Experts of a small language model: a softmax router, 516M tokens.
Below are experts of layer 3 (counted from 0) of a mixture-of-experts language model. Rows are named router (the router's row for the expert), up (a neuron's input weights, with its number) and show model dimensions 384-511. Each number is 200 + 40 x the weight over its row's rms, rounded and kept within 0 to 999.
After each expert's rows: "gets" lists some tokens that make up at least twice as much of what it gets as of all text. This comes from a sample of Wikipedia text that the model never trained on. Tokens count by the router's weight.

# expert 7
router,255,138,203,190,222,89,222,163,203,140,246,179,188,221,276,231,152,202,184,120,193,207,274,173,221,177,206,299,237,224,188,248,166,216,180,136,116,174,197,206,184,230,174,144,199,121,197,191,170,145,202,172,259,162,136,203,170,229,161,191,224,157,152,239,198,182,222,138,212,169,172,164,254,222,261,207,256,262,228,256,145,191,186,201,238,175,165,246,158,216,183,218,206,225,165,173,132,198,206,190,229,190,107,187,240,141,171,243,115,263,214,250,183,203,204,177,191,245,194,195,169,255,210,253,215,294,214,196
up3,212,177,161,184,246,200,196,169,239,175,158,236,223,259,205,231,244,212,258,172,195,125,140,173,147,223,201,223,215,123,124,196,225,183,231,229,246,147,201,149,282,324,208,237,203,179,281,233,204,216,210,268,235,155,101,196,252,210,165,246,230,221,232,214,184,140,212,82,189,235,198,232,163,197,207,230,161,137,199,183,261,195,193,141,258,200,274,153,136,203,147,179,258,182,138,222,198,169,277,225,198,268,162,276,114,184,243,193,252,194,166,213,204,202,140,207,141,235,237,243,163,165,194,264,240,251,199,222
up4,279,168,124,237,204,196,249,142,187,211,279,144,230,285,227,194,213,174,206,280,213,157,187,224,157,181,214,226,130,145,285,221,175,157,173,158,206,88,194,158,220,178,210,192,130,227,231,194,255,170,221,241,168,187,154,172,169,161,249,151,154,215,248,200,222,197,166,251,227,161,138,212,244,275,195,201,162,212,164,212,157,180,187,225,229,175,173,229,249,120,291,202,196,252,248,207,219,200,249,190,225,262,135,185,235,191,224,162,154,210,225,169,198,266,211,152,149,242,192,243,198,131,181,245,190,204,210,238
up5,211,256,251,232,266,202,211,207,211,172,161,315,113,174,177,251,168,169,133,230,185,211,205,169,230,165,213,202,228,193,144,174,221,226,162,325,223,276,192,171,188,211,202,212,183,162,233,239,204,149,203,232,188,174,188,209,93,165,213,209,218,200,209,160,176,235,202,208,247,250,197,272,187,175,228,280,101,141,158,203,209,218,173,147,133,177,192,205,187,224,245,172,168,172,224,135,223,173,174,224,259,257,166,194,230,135,186,225,167,130,201,233,244,223,126,198,212,185,161,202,197,149,231,232,313,163,140,214
gets: " of", " ", ".", "1", "0", "3"

# expert 2
router,252,234,216,212,218,198,208,193,217,206,149,219,199,172,247,170,226,214,232,193,228,258,170,142,205,246,203,194,208,193,213,280,216,190,322,115,241,216,193,198,225,219,156,100,150,145,174,208,122,149,138,191,207,178,158,217,176,199,249,180,211,188,230,125,176,209,212,179,210,184,258,205,143,176,165,167,229,111,267,192,263,188,179,228,257,150,252,192,211,272,239,218,184,83,254,202,248,275,130,214,127,199,272,194,268,169,192,227,143,235,104,220,171,203,192,164,209,219,231,183,176,167,204,282,186,232,284,228
up3,220,251,251,167,182,204,140,238,206,201,204,211,260,198,247,189,164,120,184,222,198,230,217,151,157,198,188,140,287,203,170,230,242,220,255,188,212,236,138,183,128,179,191,186,155,189,219,272,214,212,177,171,184,213,182,205,220,133,223,223,204,293,248,151,241,240,149,228,218,224,165,184,194,255,181,280,199,249,200,189,238,147,185,237,211,181,224,248,155,181,193,202,270,211,232,181,198,233,189,277,234,289,188,249,260,164,171,179,171,233,226,255,260,277,247,216,241,179,239,182,203,170,193,226,252,191,185,206
up4,124,188,197,133,135,144,237,148,148,295,186,243,202,213,232,204,196,198,242,160,270,169,217,153,230,194,181,230,181,167,259,197,266,162,222,211,132,185,184,227,259,187,209,130,216,212,214,195,235,217,141,212,221,263,190,214,168,193,156,168,196,237,260,185,257,198,254,235,192,251,195,204,201,206,177,180,167,289,130,182,276,238,197,271,263,154,200,149,187,194,241,202,229,247,210,157,224,191,165,170,208,183,204,217,236,159,244,178,120,167,203,235,178,206,157,286,177,219,200,209,185,246,248,227,201,224,231,214
up5,204,191,210,196,282,158,251,170,223,182,248,205,221,226,222,134,253,228,125,239,295,241,186,238,217,165,182,201,193,117,267,222,191,118,215,199,236,241,179,182,264,241,180,90,256,184,264,280,248,161,262,235,203,165,129,221,226,204,280,154,254,307,161,191,161,201,216,211,163,164,156,229,162,227,248,252,261,242,235,186,235,147,194,226,193,258,276,229,274,153,268,189,165,179,220,142,180,213,237,148,182,204,227,198,205,121,237,203,219,212,179,178,217,203,262,207,205,221,204,229,132,276,189,234,216,176,211,151
gets: ":", " G", " St", " J", " U", " E"

# expert 10
router,271,188,255,259,193,255,200,175,168,162,149,195,198,167,217,176,146,192,209,200,125,194,199,270,182,263,253,280,193,200,274,225,202,218,227,126,200,206,204,224,148,178,224,131,160,229,235,245,163,202,181,200,164,222,196,174,180,262,185,220,198,187,186,216,142,211,205,222,212,221,226,205,219,147,145,191,187,340,247,219,222,202,183,194,196,214,239,265,176,140,267,198,183,153,214,210,228,321,225,127,240,141,230,187,194,181,211,165,314,209,161,205,148,217,177,166,154,183,208,209,200,93,189,221,223,216,204,185
up3,219,250,214,201,263,320,165,131,165,140,172,232,235,234,154,170,164,199,190,237,110,163,179,154,220,193,254,198,211,135,194,187,236,139,223,157,219,191,237,244,248,153,220,273,200,144,141,187,175,175,206,228,185,206,184,179,175,277,175,175,245,254,247,191,208,212,236,167,289,217,125,237,190,198,197,280,137,211,262,256,181,199,198,218,156,185,205,216,105,199,210,125,124,214,157,206,204,227,207,222,235,150,178,254,200,193,235,205,227,224,193,205,251,203,195,242,170,192,213,201,216,236,236,206,173,201,187,197
up4,176,139,195,137,170,230,192,218,247,218,218,193,126,198,205,150,160,182,185,173,231,181,197,180,144,288,281,211,210,187,210,200,235,162,290,209,157,162,233,234,181,202,186,158,175,219,188,290,235,201,222,179,245,176,188,208,237,194,216,176,151,213,164,272,199,206,181,234,201,183,183,243,306,208,187,230,246,250,168,197,222,202,191,151,147,191,139,255,185,156,212,251,157,197,240,122,217,155,187,128,212,223,194,182,186,215,182,178,244,177,168,258,165,268,168,213,223,194,172,260,254,196,177,199,175,186,138,230
up5,240,183,133,218,256,192,208,217,157,245,217,274,189,179,264,218,187,184,116,116,228,152,203,130,163,198,219,219,254,168,241,176,223,219,201,178,155,175,204,229,107,181,195,248,236,149,252,166,261,243,159,194,217,214,228,211,223,290,187,179,221,182,155,233,231,235,183,151,213,134,217,139,153,235,233,133,188,232,227,222,223,222,209,160,242,178,206,282,196,159,223,219,295,151,260,153,184,136,221,136,227,179,183,278,251,173,238,213,179,199,174,168,229,304,186,189,184,180,127,256,166,204,187,161,151,219,156,209
gets: " the", " |", " The", "The", " New", " American"

# expert 14
router,183,168,248,187,229,245,200,250,278,150,190,198,178,212,213,176,205,177,149,219,247,101,285,247,203,189,180,137,191,188,183,249,184,218,176,197,85,148,244,138,180,181,149,153,170,190,216,176,176,248,155,212,181,213,210,198,123,234,175,244,232,202,205,160,211,251,183,193,172,196,173,165,166,179,283,250,209,217,218,280,266,175,183,224,205,230,193,204,180,103,222,216,193,195,255,173,182,211,197,187,232,183,223,248,207,206,150,167,200,120,257,212,236,247,218,224,225,257,151,195,172,207,245,253,224,220,189,150
up3,197,222,203,222,188,172,107,207,184,139,194,237,132,200,272,127,236,144,177,171,191,202,218,225,199,205,240,244,222,181,206,173,246,208,265,211,158,229,126,208,133,166,231,178,216,183,193,188,148,207,234,213,224,168,180,185,168,239,192,145,190,194,210,197,199,149,190,172,176,172,169,243,256,195,261,146,210,198,247,214,183,246,137,256,169,213,163,157,269,165,241,166,225,160,176,117,174,177,165,264,255,214,180,140,155,182,113,103,223,179,270,257,189,164,246,186,216,176,170,176,206,282,215,128,122,184,169,191
up4,159,162,223,251,175,125,167,213,117,192,260,180,237,148,287,168,297,223,234,236,174,214,191,198,220,237,201,205,229,173,184,161,155,252,133,171,157,238,218,173,345,221,253,210,217,179,178,193,205,192,228,282,232,171,195,181,176,231,187,283,187,222,255,137,208,188,204,251,206,236,225,132,255,163,227,177,211,189,181,196,220,140,212,271,200,198,162,189,187,147,236,230,72,204,236,259,195,170,161,135,175,147,178,206,201,237,118,161,218,196,176,167,151,257,214,201,162,216,223,142,197,155,180,191,230,235,193,173
up5,147,216,205,211,206,155,143,253,191,205,175,238,119,203,209,192,163,259,183,201,234,174,221,223,195,253,195,215,216,192,159,245,141,208,132,258,192,274,195,205,153,254,156,162,155,200,228,127,145,171,196,216,184,202,233,181,193,171,174,235,64,195,202,173,145,216,229,295,216,188,134,190,191,244,172,177,201,231,272,290,243,145,240,230,250,187,243,192,187,159,218,180,232,216,190,179,272,231,196,219,199,289,125,180,212,185,177,170,146,187,157,153,258,215,216,224,181,161,189,216,206,257,228,190,234,214,237,251
gets: " from", "th", "ing", " to", " was", "est"

# expert 12
router,191,213,182,177,214,300,213,125,167,187,181,196,188,158,92,246,153,205,218,54,184,232,96,152,220,241,237,291,221,214,256,150,224,194,264,149,185,176,198,315,201,91,238,248,184,181,218,189,191,132,213,189,213,246,192,234,234,199,213,197,228,219,233,247,221,171,207,233,198,232,171,195,228,165,121,199,208,207,209,144,239,237,159,235,230,235,228,164,226,251,216,156,197,258,236,212,161,259,258,192,171,152,224,208,186,140,240,205,203,237,113,252,180,161,168,195,195,225,174,206,202,184,185,189,189,256,226,248
up3,217,136,210,259,249,225,135,150,227,148,220,139,194,239,147,214,194,241,184,220,230,264,181,218,126,214,224,186,141,198,229,158,173,174,155,232,244,205,246,189,157,146,201,233,216,190,189,167,170,202,188,195,150,248,175,148,195,177,214,257,179,221,223,236,204,164,232,194,182,267,217,218,218,243,222,278,225,133,132,161,191,181,233,167,209,220,198,165,212,179,121,210,232,275,202,282,172,169,274,163,225,201,195,183,198,158,272,261,230,172,234,190,199,236,244,217,241,195,144,215,163,207,240,136,187,217,147,270
up4,240,204,184,194,232,195,165,212,173,197,227,176,256,246,202,329,214,178,189,274,264,135,158,145,258,209,202,229,251,231,218,214,153,144,201,182,201,161,177,216,164,156,199,260,216,175,172,252,203,206,214,180,243,254,159,144,200,210,179,218,101,205,195,116,225,197,168,120,244,139,276,214,225,126,230,188,206,160,172,170,187,214,185,176,190,177,193,255,211,264,107,139,253,134,169,253,220,229,198,173,208,218,237,225,188,177,251,239,191,225,228,226,236,230,173,172,244,225,197,196,197,177,187,192,214,282,288,140
up5,213,225,179,191,236,161,151,211,250,241,211,202,216,232,202,242,170,180,202,194,216,189,174,221,220,137,226,256,263,245,237,167,289,180,179,192,172,282,223,165,191,214,219,191,178,161,132,147,140,150,196,199,108,179,291,216,263,232,272,199,189,197,209,243,174,195,211,248,184,218,191,204,212,155,214,208,151,186,247,199,125,214,229,199,195,198,160,252,132,254,220,210,202,172,169,138,246,205,243,235,182,192,156,185,178,166,205,228,114,178,181,221,240,260,186,151,171,200,213,251,172,161,179,198,228,215,218,189
gets: " in", " to", " on", " ", " was", " is"

# expert 13
router,258,204,196,283,170,119,225,212,153,192,205,216,200,250,269,177,158,203,192,346,243,210,174,227,225,218,191,260,232,214,196,167,178,196,125,207,291,253,171,231,205,237,233,236,193,254,187,244,283,255,167,183,230,190,216,219,178,191,158,142,185,194,169,183,231,147,214,169,200,185,197,228,182,213,139,152,212,134,165,272,128,170,243,158,155,204,208,186,225,184,155,235,218,162,137,198,263,171,211,222,292,205,209,211,226,199,180,194,214,293,286,145,193,214,246,189,207,134,234,180,167,165,225,200,180,161,178,203
up3,214,221,224,157,148,133,199,191,179,136,201,272,155,205,220,218,181,200,205,209,162,113,210,247,223,246,245,212,229,226,168,217,242,121,191,256,168,203,211,221,250,270,210,172,221,216,267,189,219,221,235,170,314,262,295,245,187,280,231,227,197,266,239,271,176,278,215,219,248,130,183,230,248,182,205,195,205,170,178,211,250,167,297,191,276,206,171,174,241,155,205,151,149,203,185,174,219,250,207,153,190,265,235,184,239,239,275,219,245,191,227,195,168,129,239,164,120,153,223,203,150,186,212,229,222,210,227,191
up4,284,165,165,190,133,149,194,224,188,152,232,178,154,233,182,166,209,231,172,246,199,247,226,158,198,213,163,250,218,200,228,248,157,213,206,195,234,183,229,210,242,216,224,283,204,284,226,264,233,253,146,227,220,195,147,130,197,185,274,220,230,188,193,215,180,151,255,175,233,223,187,238,190,192,164,105,201,150,162,311,225,169,253,250,223,203,227,164,151,156,145,183,240,169,186,196,169,176,234,212,248,135,295,208,151,200,225,187,231,163,148,187,199,189,182,186,248,156,174,172,211,234,167,160,180,112,300,202
up5,204,158,267,244,157,167,170,197,109,137,214,233,167,162,138,304,220,180,189,193,236,252,140,153,130,213,217,238,232,212,156,170,207,100,246,186,170,189,221,217,300,153,176,167,182,193,204,156,224,262,136,205,188,203,201,192,217,196,203,229,151,217,156,204,192,233,216,179,142,159,198,193,208,217,187,171,172,185,116,244,121,125,246,281,245,189,185,212,231,191,258,132,226,202,221,224,121,218,226,199,150,263,241,124,204,167,206,222,149,231,157,178,277,197,254,160,184,268,168,239,137,219,120,191,203,204,201,269
gets: " (", "|", "\n", " |\n", "-", "201"

# expert 5
router,172,229,177,233,164,225,217,195,181,226,236,207,213,188,194,95,196,225,208,233,197,185,137,212,195,223,240,154,182,180,173,270,215,196,251,206,243,233,166,147,190,250,212,184,219,227,202,227,172,215,173,169,191,261,214,192,175,137,241,166,223,171,247,147,163,218,201,229,205,257,200,181,173,190,192,269,174,154,216,178,257,185,213,219,184,201,204,156,177,191,186,198,157,157,316,193,223,199,194,166,216,201,142,227,142,234,207,112,277,250,152,227,205,212,198,156,208,189,211,174,173,101,153,268,175,192,235,234
up3,199,195,193,179,236,194,259,165,218,245,218,218,195,243,293,172,171,186,172,160,169,182,177,226,189,249,227,167,267,253,161,192,202,168,168,160,176,200,242,159,144,236,244,248,294,150,279,195,186,171,278,206,228,248,171,190,148,261,289,211,221,195,140,94,173,140,209,177,176,228,223,256,168,299,171,170,171,243,209,195,228,190,249,276,206,202,118,152,167,248,229,201,201,228,287,175,140,187,226,141,186,141,201,261,153,129,223,167,229,131,154,248,303,192,193,167,169,182,178,199,272,178,165,176,212,162,197,184
up4,119,288,170,195,165,190,178,265,151,213,194,150,215,236,161,147,230,286,144,215,245,165,213,162,173,219,256,127,218,196,185,185,198,168,184,167,207,283,216,212,170,239,228,164,178,260,167,177,187,99,188,180,127,271,232,153,105,140,204,148,216,158,110,226,235,273,240,189,200,188,206,170,209,205,156,217,172,237,226,216,318,204,211,184,241,238,135,144,155,215,297,212,181,210,137,167,245,228,165,152,259,252,257,173,181,129,234,182,233,181,139,241,147,140,213,279,112,220,214,253,259,214,211,135,190,219,234,219
up5,166,97,109,211,158,181,195,163,175,137,214,223,123,185,169,216,206,182,234,164,167,198,157,190,260,267,197,191,132,144,178,177,239,87,187,227,273,318,211,223,186,212,224,170,175,166,250,183,218,248,119,187,276,219,106,199,197,259,203,240,216,171,244,195,222,198,167,246,192,253,189,242,293,194,203,248,195,190,213,202,200,238,196,247,186,183,199,216,225,222,238,209,111,150,176,182,132,137,233,168,207,218,155,246,163,188,202,247,197,209,274,195,207,276,255,222,152,218,291,212,144,204,217,148,253,117,202,198
gets: " ", "0", "1", "4", "6", "8"

# expert 9
router,153,229,194,231,193,190,205,219,275,206,229,209,186,211,173,202,136,231,231,168,232,128,273,138,224,222,167,208,197,197,145,108,184,192,247,212,318,222,226,150,232,179,193,243,230,184,195,166,226,191,221,201,183,194,195,183,251,240,208,218,213,226,251,199,172,172,246,169,213,118,188,170,194,178,178,212,175,161,155,188,227,193,202,186,174,233,188,161,234,294,162,192,195,216,146,198,77,189,220,183,187,263,194,187,209,236,153,287,26,299,277,184,168,201,219,256,215,245,211,238,204,253,221,178,207,183,138,184
up3,205,243,227,168,198,194,228,183,180,217,179,222,214,144,253,221,271,232,220,161,226,192,253,176,208,231,190,204,168,136,323,173,130,165,150,201,300,148,212,202,174,226,150,164,169,166,253,265,204,162,189,214,243,166,207,152,190,188,237,246,184,245,240,146,226,160,154,145,152,164,159,160,232,237,164,141,216,113,220,158,275,184,217,248,218,184,200,225,214,232,249,214,289,174,174,197,218,147,264,303,144,240,259,272,229,192,196,249,120,242,257,152,172,265,220,255,134,215,186,148,252,215,219,134,219,224,205,232
up4,186,198,170,179,218,224,191,162,171,300,207,197,205,209,234,189,208,245,192,248,170,114,217,211,161,218,190,91,273,156,111,157,172,180,179,196,223,262,224,270,208,149,214,226,142,210,104,204,215,203,246,230,188,127,247,186,248,193,215,245,147,240,242,179,146,211,232,214,193,144,234,158,157,250,202,183,149,282,167,220,199,193,197,174,255,203,258,185,263,265,181,202,213,181,172,142,183,247,169,159,176,204,238,196,196,157,199,227,162,197,196,237,189,228,215,159,182,188,198,220,180,178,183,303,191,269,240,207
up5,195,207,233,233,177,232,147,193,235,166,198,257,244,218,231,192,164,323,171,298,239,229,132,261,284,227,202,258,210,152,186,214,218,140,246,212,214,189,162,162,188,170,215,165,142,230,221,182,145,235,222,137,205,177,244,183,161,170,207,227,203,139,129,198,104,179,227,214,137,204,166,253,198,263,222,171,130,167,192,225,171,152,148,175,186,226,190,218,220,184,204,163,122,147,293,250,165,216,245,169,162,224,236,223,238,264,188,214,209,244,226,245,143,217,159,248,205,147,261,136,240,210,203,239,223,162,219,183
gets: ",", " |", "-", " –", " -", "),"

# expert 6
router,191,183,231,153,206,194,193,223,160,214,165,211,197,159,192,253,207,188,240,298,235,201,118,228,208,258,153,117,195,230,268,151,235,209,218,235,181,234,178,237,197,133,216,223,232,278,180,201,174,221,191,222,159,224,207,215,273,218,220,174,182,273,269,156,234,195,220,216,241,162,220,212,146,197,126,181,158,198,217,180,192,197,186,148,197,217,241,267,218,200,162,207,214,205,177,208,176,293,208,177,136,202,188,146,184,182,232,249,140,183,157,178,175,166,166,264,196,166,222,216,242,157,187,136,219,164,210,164
up3,181,228,181,214,205,190,185,216,204,207,213,248,190,216,215,231,155,143,236,252,236,209,258,240,301,262,132,178,166,244,123,83,160,189,143,241,234,194,181,180,250,239,177,149,195,165,185,228,243,255,158,232,200,204,167,147,224,250,183,137,198,215,244,204,180,173,163,238,240,199,233,188,220,105,201,164,197,145,226,275,180,204,215,221,170,265,191,204,96,236,295,196,217,249,183,213,210,197,180,256,216,259,134,224,161,174,200,215,156,234,221,191,198,202,174,215,192,263,203,193,242,192,230,228,146,229,227,293
up4,218,226,166,134,193,228,222,247,145,197,248,128,171,225,185,231,196,170,212,206,184,157,169,241,229,152,187,199,182,171,165,156,204,81,184,163,164,166,182,205,125,200,234,230,172,276,192,194,169,282,194,204,260,195,229,265,321,214,256,197,163,242,210,199,198,193,225,172,184,177,157,231,182,181,213,251,140,172,180,183,136,229,229,261,269,295,235,189,241,191,204,267,230,283,213,177,147,159,271,148,146,211,198,100,263,176,171,139,191,214,225,171,211,190,191,266,202,176,194,235,245,192,295,150,255,177,223,191
up5,187,235,272,206,206,199,197,198,218,185,237,127,217,196,198,174,263,213,170,116,178,238,133,195,235,193,211,202,207,154,106,210,164,241,178,152,224,206,185,122,229,250,211,172,233,178,234,188,200,224,214,248,181,193,172,177,170,196,197,241,169,229,166,243,191,249,203,264,248,161,93,229,205,128,242,231,199,187,177,204,239,227,182,202,152,189,160,209,245,228,182,206,182,146,261,213,216,194,204,249,187,213,93,246,223,163,143,225,159,217,304,161,254,213,220,243,100,184,144,205,245,162,237,164,229,168,163,209
gets: ")", "\"", " season", " it", "}", " Me"

# expert 11
router,148,197,177,202,178,184,168,175,202,176,174,192,193,257,212,221,206,195,235,191,190,238,191,165,198,141,198,172,178,140,170,230,204,231,182,209,157,86,215,217,194,207,156,218,154,200,188,200,236,194,203,253,246,188,185,147,139,103,217,190,164,162,165,174,234,131,200,212,188,268,162,212,236,219,166,244,218,170,194,250,249,180,199,222,206,203,180,180,220,191,183,179,230,157,245,214,155,120,242,236,139,168,157,195,256,120,219,192,155,167,249,224,112,177,247,228,198,184,227,166,254,197,191,290,136,180,186,199
up3,227,214,234,178,258,225,143,186,206,299,212,249,198,173,198,190,165,187,284,242,166,207,177,172,194,170,195,287,182,205,121,233,275,229,172,219,153,174,154,215,141,153,153,220,203,172,256,196,217,262,235,159,172,211,236,233,220,185,182,175,117,187,181,164,223,198,213,211,171,289,179,268,215,216,193,291,165,201,268,176,90,222,242,214,195,215,235,267,216,118,256,182,295,155,212,204,200,171,155,196,113,224,167,160,283,208,235,202,140,150,206,198,259,273,159,270,215,189,282,232,248,203,123,219,143,191,185,193
up4,179,227,139,143,202,137,184,237,179,188,203,215,205,168,186,234,141,213,180,188,189,165,189,201,203,127,183,214,179,163,246,273,198,200,280,195,219,271,233,227,236,199,173,161,161,200,170,143,133,198,179,226,192,223,172,220,156,211,154,244,111,155,179,151,200,153,221,271,196,192,225,192,177,165,209,162,209,187,241,179,166,223,209,187,188,291,241,163,262,236,238,181,197,228,225,198,218,264,195,246,263,189,204,121,216,221,177,223,230,223,144,218,199,220,199,190,245,221,208,183,172,137,231,201,154,203,183,163
up5,229,157,186,201,222,168,146,165,231,206,211,172,189,238,233,119,244,211,188,267,214,216,147,86,224,272,256,230,214,90,223,178,142,235,242,191,166,194,215,211,245,192,151,147,150,233,194,251,251,255,152,147,152,150,186,211,145,159,181,146,203,204,202,184,198,172,177,227,232,253,218,201,196,257,193,91,244,204,242,163,214,209,204,149,179,188,197,176,206,161,206,196,224,214,185,207,141,148,198,244,177,213,145,132,224,190,229,222,239,247,118,262,252,186,207,174,230,157,140,144,154,218,210,245,188,219,178,162
gets: " and", "al", "an", " or", "h", "ad"

# expert 3
router,175,216,222,175,189,216,193,192,107,194,211,163,199,173,247,174,165,175,232,213,150,214,212,244,170,195,240,230,205,200,202,57,166,231,117,208,177,200,232,267,185,223,214,259,224,296,233,188,181,226,183,226,206,186,177,229,144,142,208,205,188,220,255,280,227,212,187,230,194,150,237,193,262,232,188,241,187,275,140,128,209,190,212,199,197,193,153,187,243,141,177,167,231,228,111,224,149,168,214,139,226,186,151,157,202,185,191,184,218,201,217,227,253,212,196,250,210,232,174,177,165,246,196,125,213,236,132,194
up3,202,264,219,259,215,207,227,209,252,157,287,198,158,151,244,208,185,211,195,201,184,131,195,241,167,236,221,190,234,274,219,238,191,202,188,249,126,135,151,203,184,204,205,203,349,159,275,157,242,129,196,208,128,211,168,227,229,187,239,232,214,205,198,153,164,165,189,132,236,171,186,143,215,197,158,208,225,190,253,159,182,126,141,264,234,186,167,149,148,213,243,177,161,221,119,201,240,196,124,199,185,168,209,175,148,196,199,203,181,238,216,185,149,207,210,161,326,180,196,256,170,199,295,204,184,250,70,218
up4,133,213,221,264,203,145,201,225,208,163,159,224,111,231,216,265,161,224,184,254,229,164,213,209,190,175,174,230,243,202,186,172,161,221,195,195,181,263,303,204,173,181,173,189,181,232,135,177,178,235,190,151,254,216,204,212,217,188,250,201,133,245,213,236,202,275,147,191,160,228,159,196,209,154,191,133,176,196,250,206,238,204,122,197,175,226,190,186,218,219,216,266,174,253,200,184,213,247,155,290,247,201,228,157,198,265,111,301,222,210,200,149,182,193,234,174,289,213,182,222,254,187,227,180,198,260,204,119
up5,203,204,146,169,177,185,299,183,188,127,217,183,133,236,222,185,210,205,229,178,172,217,210,119,200,219,190,184,197,255,270,117,227,176,155,238,198,213,209,222,219,252,224,166,333,233,270,191,242,188,159,159,186,188,234,195,151,146,215,185,202,147,202,155,257,236,203,209,231,193,242,273,226,182,128,254,116,174,155,166,148,174,127,229,152,223,209,175,232,209,230,205,173,188,193,141,220,240,194,243,182,154,125,201,172,237,156,176,174,273,229,286,231,238,242,256,186,136,242,177,152,255,201,228,232,213,316,254
gets: " a", ".", ".\n\n", " for", " with", "'s"